config.yaml
experts_per_token: 2
beta2: 0.99
batch_tokens: 65536
Below are experts of layer 3 (counted from 0) of a mixture-of-experts language model. Rows are named router (the router's row for the expert) and show model dimensions 200-239. Each number is 128 + 24 x the weight over its row's rms, rounded and kept within 0 to 255. Numbers have three digits each.
After each expert's rows: a language model's description of what the expert responds to; "comes after" lists some tokens at least twice as common just before its tokens as in all text. This comes from a sample of Wikipedia text that the model never trained on. Tokens count by the router's weight.

# expert 8
router:120144137129181120114118148104071127172132099107150105107115080110099131122131133104152129122149138112160134159159146107
Description: Short e-syllable pieces. Short pieces like e, E, he, ne and ie inside names, and word starts like Episodes, bre, colle, often in sports or election tables.
comes after: " E", "E", " L", "1", " A", " e"

# expert 14
router:106145130090125125140173135119155114093099140130118134136111126109113150109112107124111147107099141130119091095114119094
Description: Abbreviations and numerals. Periods, spaces and digits in abbreviations, dates, citations and tables, such as s.v., m. 1836, Inc, Rev, Nov, and years after commas.
comes after: " ", " |", " S", ".", ";", " N"

# expert 13
router:139134096128105093097092138154142170139093136130127128111130142150121135107123119125106165087105110142087151096153180079
Description: Definite article, possessives. Determiners opening a noun phrase, mostly the, also The, his, its, her, their, this, after prepositions or sentence starts.
comes after: " of", " in", ".", " the", " to", " for"

# expert 39
router:133105158112122163090121138127097108154131127072177136150118111084145098149159067074140062155112100093106149107125120113
Description: Inner syllable 'at'. Middle pieces of words, especially 'at' (altern-at-ively, Rab-at, Tom-at-oes), plus ournal, azine, ography and digits in coordinates.
comes after: "0", "at", " S", " N", "S", "it"

# expert 36
router:108166097111182121174136104144126097098105120151148124155143136160172141111144143150137101098139129125075137114075107112
Description: Ordinals and fractions. Ordinal words first, second, third, including fraction uses like two thirds, plus year and number digits such as 0 and 1.
comes after: "2", " ", " first", "1", "th", "3"

# expert 45
router:117131130152090132143134146140107110095170122160165120093177126129100132128155167128134127154142150101127134086095120139
Description: Pieces like ric, rough. Word pieces such as ric in cylindrical and lyrics, rough in through, plus short stems after c or b and digits.
comes after: " c", " b", ".", "7", " st", "4"

# expert 47
router:159114145160105085110130132132162150120134157100133101117159106119164130133162099072149134147165122168124108155141182116
Description: Plural noun endings. Plural and noun suffixes (-s, -ers, -es, -ations) and plural nouns like States, people, members, students, usually after "the" in subjects.
comes after: " the", " The", "The", " United", " film", " count"

# expert 24
router:168141161138098095103129145124130126115137118130104098134152128131134140126137149134115129121073116129099159104108155114
Description: Clause-ending punctuation. Commas after introductory phrases and sentence-final periods or closing quotes in narrative prose, as in "Prior to this," and "because".
comes after: ".", ",", "s", " However", " years", " time"

# expert 16
router:091156112152098126118085137130156132117136113094173149169133115120149115164137173123159144155170132118133108083158097128
Description: Adverb endings ly. Suffix pieces ly, ely, ially, ively ending adverbs or words like underlying, plus ry and second digits of year ranges like 1998–99.
comes after: "ly", "2", " |\n", "–", "′", " al"

# expert 43
router:118105145151133106165113083086138116154113092090113093117165092054115116139124090133100156093128152132106132164115144093
Description: Ch-words and names. Pieces after or including Ch (Ch-ance, Ch-art-s, Ch-ina), first names like Michael, Charles, Thomas, and digits in music and sports tables.
comes after: "9", " Ch", " M", " K", " ch", " New"

# expert 1
router:125111155135117139116189131176082139133103143141141125118124134116094162124106110127097137089116147099113155155130141145
Description: Sports infobox fragments. Word pieces in sports and infobox text, like Medal in Medal record, draft, Apps, Position; also minor-planet JPL tables.
comes after: " D", "D", "8", " d", "|", " J"

# expert 20
router:087117159080171126100141118124152106097122151154135142070139174156092084162116092128156152116120146095146173143103089100
Description: Word-middle pieces after capitals. Interior pieces following an initial letter, such as n in Wednesday, iding in Riding, ang in Ranges, ps in corps.
comes after: " S", " N", " R", " W", " s", " T"

# expert 28
router:077175125142149165094151081124174098080120134161141131130141108124111139107155120147130113105133123129133152144108164105
Description: Articles and sentence openers. The articles a and The, bare spaces, and sentence-initial T or A pieces starting words like Temple, Temperatures, To.
comes after: " T", " t", ".", " ", " |", "T"

# expert 35
router:105140091160151124125144133102104102155139146134104158171150103137120145121132167112119090141148154127145116094124181146
Description: Articles and quote openings. Indefinite articles a, an, A and opening quotation marks, especially inside quoted reviews or descriptions ("is a heartfelt", "an excellent").
comes after: " a", " \"", " is", " as", ",", " an"

# expert 33
router:153128116100115127149119122157119126109145145159143134096148134120109084089132117115106150129082154179152103160157127117
Description: Word-initial letter pieces. First one or two letters of a word, mostly p, d, h, qu, pol, followed by the rest: p-uberty, d-ilemma, pol-yribosomes.
comes after: " P", " p", " d", " sp", " D", "P"

# expert 27
router:130091100112153096127129102158129126164112131139098157120173133161147175087116089138159155144143072157136110119140120142
Description: Headings and sports tables. Word pieces after short stems, like Not-able in section headings and employ-ee, plus pipes and digits in football career and statistics tables.
comes after: "2", "0", "9", "1", "3", "=="

# expert 32
router:076131114156152126082165106105158110164116080149083182121126156097120141116140114147112132094134142127108156119110127117
Description: M and m pieces. Tokens m and M starting words or abbreviations like MMP, MMath, mutual, plus unit letters like m and h and digits in numbers.
comes after: " M", " m", "M", " ", "9", "–"

# expert 37
router:121176111061123127146100128133096099106133160140117126138081190166159090179100167139107127118143112103137158137164118144
Description: As and prepositions. Function words before a noun phrase, especially as, with, of, from, by, also the, after, became.
comes after: " as", " of", " in", " |\n", " to", "ed"

# expert 23
router:146120159150115137152093129150151091149141161120147110125135128148137150155159168123089099121146122139135180107128138095
Description: Table spacing and units. Spaces, pipes, percent signs and units in election and infobox tables (Percent-age, km, °E, sq mi, votes, aged).
comes after: " ", " (", "|", " |", "%", " /"

# expert 41
router:144179117162133130156111111151106131143094183136162108095181094122153161137132129127122095132117126135084152129118155185
Description: Table and list separators. Pipes, bullets, brackets and line breaks between numbers in climate tables, census infoboxes and election results, e.g. humidity | 66.3.
comes after: ")", "%", " |", " |\n", "6", "5"

# expert 38
router:103106147132136105180150097107179146150102128099099155148110160094132124137084127122129104123104096133079075137144149133
Description: Word starts in names. Opening or middle pieces of names and nouns after his, the or 's, such as con, relation, Brown, Jr, father, Koeverman.
comes after: "'s", " his", " |", " the", "3", " her"

# expert 40
router:113123137128114133091144162147116097144114160118166149145114111137167100083104110192122108109165118131180095110144132131
Description: Hyphens and on pieces. Hyphens at list-item starts or in compounds like 1,292-ton, the piece on in Rostov-on-Don or Luton, and prefixes like sub.
comes after: "\n", " P", "-", ")\n", " K", " B"

# expert 29
router:153162111163088098144117129133146133143101149167142127100096135161131146142139169131091069119083069149119152114151126174
Description: Verb stems like cept, ceeded. Middle pieces of Latinate verbs like ex-cept-ion, suc-ceeded, b-ord-ered, plus infobox line breaks, brackets and bullets in geography data.
comes after: " is", " was", "-", " (", " are", " were"

# expert 25
router:134135142086089130116132119113146146145128133173084123136127177113140107133128111151168139092076166128139155163111119112
Description: Verb suffixes -ated, -ed. Suffix pieces finishing verbs and participles, such as amalgamated, Deactivated, Graduate, ratified; also year digits and JPL table text.
comes after: "am", "h", "m", "im", "0", "g"

# expert 5
router:106137158125120120101135128134143118162127140138118156164121113147153124129124111114133097127117078121145091089153117112
Description: Country codes, table cells. Capital-letter pieces after I or in tables, especially three-letter country codes (ISL, CIV, ITA), plus table pipes and === headings.
comes after: " I", "I", ".\n\n", " |", "ia", "4"

# expert 7
router:106165138146159154119119097165139123152067121148177151166157090130099160155119108142143102129145132155121131109098089140
Description: Word-start fragments, numbers. Early pieces of split words after a short prefix (I-nt-ended, U-nt-il, t-ribut-ary), plus digits and fragments in tables and geographic coordinates.
comes after: " |", "1", " ", "2", ":", " t"

# expert 30
router:123116150184200124158121130101132146120120095136164113144135098121131101145108110162120148147113094149111115140144120123
Description: Letter y and tables. Final y in words like Twenty, forty, Churchyard, and pipes, dashes, digits and signs in sports and election tables.
comes after: "3", " |", "5", "0", "2", "1"

# expert 12
router:132159140152161118090095137147122126129134133100137131103135135146134141119128144156102109156159163124133126133116145089
Description: Conjunctions and table rules. Conjunctions such as and, or, when, while, because joining clauses, plus markdown table separator rows like |---|---|.
comes after: ",", " and", " |\n", ")", " one", "),"

# expert 0
router:128142150161111144090117127108184156146109138145136092129170105117134121101156136101127086139122069126151141080128106114
Description: Commas before list continuations. Commas, closing quotes and parentheses ending a clause or list item, before and, which, but, or another item, as in "Brazil, but".
comes after: ",", "\"", "s", ";", ")", "ers"